config.toml
hidden_size = 192
moe_layers = [3, 4, 5, 6, 7, 8]
routed_scale = 0.5
norm = "rmsnorm"
batch_tokens = [16384, 32768, 49152]
Below are experts of layer 3 (counted from 0) of a mixture-of-experts language model. Rows are named router (the router's row for the expert) and show model dimensions 0-191. Each number is 128 + 32 x the weight over its row's rms, rounded and kept within 0 to 255. Numbers have three digits each.
Before each expert's rows: "gets" lists some tokens that make up at least twice as much of what it gets as of all text. This comes from a sample of Wikipedia text that the model never trained on. Tokens count by the router's weight.

# expert 81
gets: " |", ";", "|", "ie", "f", " /"
router:158093143108126077113114153131135130162109110187104111166201163127190123128141114145140180116068130139147128148080112124181149075165178158143185177115070145104126113131150120157161101132177080145119111121124135109110122138121155102167165103162119154118124131164138063154116143104135197192139111112187171079155182106151168100173157104163150135133183096048158108104138128161110125179113157073165177159107137099075154066124121156163101078067098077115115160083162112113109176169142124097126126129129163100089157142145129182135157099126164103146156170181103097034121119102150100117

# expert 37
gets: " was", " is", "s", "4", "t", "k"
router:149097143122138141093093147104100116177133153134173134182153154068084140106141103152177129126108119129133161144112128125175151090109126121137103153071122163118117165078109163115172162135162092118147186136130128171128106103117146112139101155083136129108162182125138113106136170144193125073105119184193150170135141112080205177144142093111181089097154067128097147144080083135078125182114099039114110122048137105164129051133070147097166176112121066115111099144120105121100168138131171113142164146159201134152111135162139152123091131113152084160100164178111079069200144109110153139

# expert 71
gets: " =", " (", " ", "ia", "a", "us"
router:159098134091137083112207121130064193109141141170101117163187151101150133103178143148203105115151071134116162116111101148197153104142152137130110146121079162121071183146117190138096126151095118115125129160161123127103151137148144058180154100151149178114174141161141168085167086152120119141097187125098178060125128119069180142144155127125105136143117158077122203135110072105131057132080091086112186125105169085090152093136105062106083158122106154106159160141174144096095101121114156149151076132149132131191150137179146143115103143153126134071160137111130101096137168154104142111

# expert 91
gets: "at", "et", "os", " ", "ot", "it"
router:148119144146122107122143161119107157164180163138127125126152153101140099156084190116134165138131097113115186156114114171130125137132135198108175111121101182147083115171105155149122139147146065094123122150150208094109099123127137055130154142095158167122153167137124095177112060167134141121091062201107143085196134131108162087112157100156137150192122136111086139137095134148154133132109071092144142132104104127123110058114112146200080128111123067086164129136091149098031157118181174128182142180124184081119151086155119165157133156093104138140142150140158164046139085145144147167

# expert 26
gets: ",", "\n", " G", "-", "ch", "ull"
router:177179113174119132142101152110093124128115084173117118160149157088072082133135141116194097129144118140103108115068085129090134107109167108171091144113103185125055124162112159167130196126117101120080193187165167116102107103101149127130102176080171170123182177150148093101132111150187217099114101116145168141125159140127158179079116127149143137095164093120124151154175101153127157177105126093125139140083186109151134131099101081136123114117149076146112079133165151167110162189169097148120152103119119072160147144159130158130164116210071128146125121145095154049162130091151099172

# expert 73
gets: ":", " |", " –", " as", " -", " including"
router:171113169173149103145187142152120208124093130179132099144185083092076119092146123160142163099125099108121151128106109141146130124122143125123179070117081160118140117159116125150153103138127117082170109117198124152060077093116141116143121192140164128091180132128133121071126156129197153102058190158124144142189118125088168160105171069123179077133169149093120077107124110134106121123110100056101160139127132050105116126098124138062085133156150157103158128057184122085076137145145124097102163157176112144137175146146183144129070113149096088138112169091131117112160125131136091076

# expert 74
gets: "or", "on", "ter", "in", "er", "en"
router:170150104139124095130083187137112160118082106134141137113194180078150147132148118124169078117121093135082100163124071168149148102125121123157091151060084133182130179176157153149104073169136125143116094148104206143097099161095166049102118130105105131091130144120125121115112169118204098164128063139134175121174140125156144173159120133142186136164132144134118171112146100180123117195093092093152103123073095102112133098139081122120136173146129116112168124143138080121079116160156099131160101156116202125072141108141134135111148127144142093101128200156124088047178183048139119110

# expert 90
gets: " in", " by", " to", " from", ",", " on"
router:171073209185115089145114182166117132153111167113172102139144135111084166048147163160157145123131109152179121098100126177117106123147175149131081122157137164155148222107053138166074186150131102104105103121172138131105062117124186118113133164153180083104100102167069100133131127109148139126110156166127164103120128115105173128163162070147122105134149103141168118159119074155138162173103117125171162149085136084084151155139122109105130105073144122109184150064136171135102133156173144122163121141094154119153169117155148222164149161103072087138119154165084138113144107108106098162

# expert 89
gets: " was", " is", " were", " are", " be", " had"
router:172167175161138120114101124066084135122149153146102136144123167127096105120133154152201104150095058137097143130063111126096166082163160165142112144117104123138138123086130161148150145183095074087178134056162140147136043078110151129120173135079141148056138115146155123087102131104118153156115132187126154110133191114118163109192150110186108113177164159071118096109155079111064105109082159068111176163095123145125192092097104123084149106118160096098139122102088148110117116181137113139153120161158145082156167141143153130187104174183086120125153131132075146073125111179093138122

# expert 79
gets: ",", "s", "es", "),", " S", "les"
router:158148152162123079209114139149056072107098116140104152152220182030110110122213165083154129129144106115113162166079148144108110166127139115144080122168093170151048130083101145184147141160128081116093169099116137103130115119136156109146111168121138206132174121167113120126134143170170107131095097150167130117083098123065162166153137075108140071119167087133145148152115145159135065144084159082148151125109143130124108082109121128165065094162104103143118108092190111172132119121133131127165115151117110125085137149160167158135114139158101108132141154124105108046146104079156136172

# expert 64
gets: ",", " in", "),", " of", " (", " St"
router:139112134120123067165100138122054164115133089117151113113149167049072116119152134120184053137184104095129126173075115121116157143133163103180121121113098167106098177094127163148144149181088147144098101113125134133100119145112153049133117135162200155076087086152107080146174115142143095108118114097213169109123112099092145141159112037100150107152164122107125183123102117172163080123084147118107155104116143136109098147096101126162069109155121120073116124094143145109096149130182129103094177103135154105117142121168156179166099183186105078145106134177161154068177142115076157121

# expert 87
gets: "y", "an", "9", "ay", "in", "ie"
router:171074153102145077161100224136128125132201111138091151134190163076155094137143095126186127092164143097147128121132135149137112128103152127082124170134049133171135128145098172153092149193160093112102111134161137142093097157061187112141099157123144151159148195140092074118144116109079184147110179098096115138103140127095162110145096107167124120135177183105124140138153081131143095100197071119107148164101118127150188109133137157152098171150113113166152113122172086167083173148145141094129160181146158181125159112193179166120113150116127108139128126109156059082180104080134101127

# expert 34
gets: " of", " with", " from", "s", " for", " in"
router:198116160118134165213133235137104139131143182189110156070103149092111182130135127135160130100126139085153139134058176101142111115092079119179105147107121148178122134136085183125123146165141144055132125133092114149103085082141166085117138164125163081094181093124111071124112154078112156130076123148154128083149151136097143114161113081161090080143118132151134153122108132144115124112112091076092212115085145156093165108119132145133128181138137068169132114138117173159101100139190117057161105160100143076150199134129173148158105158135093131119144184187140103111119141158138144127

# expert 77
gets: "it", "et", "ent", "at", "ot", "t"
router:166198117106109083107117176087116115127174119137128108163155111100066144114123184150144128057144092129107158192124124186105106140143164163114170115127084164166066135178095204137068111161141080116158096109170144136074085092103150105147125106150100140148062179110118123140111119122114173149124136126107150092193143139080177120128127130157163100090147139129091127103123095171156099128140108086120174145128109087171145082154087106154080159087211103120196131174095169106057093126162130110191169156148160123145124106115158136163105151129084148094175178132103130066138125123181104133

# expert 65
gets: "ist", "ig", "ess", "est", "ing", "ic"
router:151124106135116049125083188139112136106154126129122131135107140129099118123135172095165119083131079112125065134119123179139142083153175133115145143098044113167185183093118119167094108118168105121118101092176145154139107128151150128100186111218147133118150156099099165165160101109132152149114165153093132092199105117093173178163144109192179102119107123091073100135146071163169112134120087093098143121094118079174126161143096153172071164073157101142125103110139180151129086156123105094167115134156163090102129091141165138186130122160112129150151180147070109081139129121210054138

# expert 85
gets: "ing", "t", "g", "and", "ating", "ow"
router:159126155120097099110082155138068115090158154127182143121156107067111178149122134172176103121152111170090122181112078173156146080115092144134139130082081123175116142095088100145137132192096102131138121145175145133094150116116161093125070169151155121133142113164078110165175081066163088174135162135201148086172146119105149193125154138140136140098138098191137167181077105156129117143091095088090131151096107109122178060082118148114141196105157068110130160098116133099083089120108102098120126176155152144160118116171090139095087133175172118168086176118123129076199123087140110105

# expert 67
gets: " |", " had", " which", " has", " such", " would"
router:140132152119128068151170154067076143134114127150071126165131185063153184107143230071161120066141106125134187120086124140121113150117144151140141124083109176130071166103068174124096124163110090127137084136158129107134084115137153104094107126140140128128187125173113151091110152168108125188100166193105151131151125157089151156126171110157096132121118176122157137062130104130143057121134095075143153154150153115141152094097124128185126177100182108141132137117185132104129123169133134142144104152128132134149177159122139143128043104182127077075111145152101097038159146099132060094

# expert 84
gets: ")", " at", " as", " with", " by", " for"
router:142108184123129060143130141086085141118095144176157135198117175103116137123190129118177109084088103175114109174134145182148103137123126121178107131097093114123084163112110172114157127162145113101086112142200177106090114084102184081151143114075131122145161092131070137122109146079180134132134137197104150072196127116098196154151123111110105124109151158178150068130129120128144159151087048101100155120075170128088151092108133083128112195064157105161147140142128134082085148115158126099170107148122115102138184108133172188085086139140139101112139133169139107112102132062096070155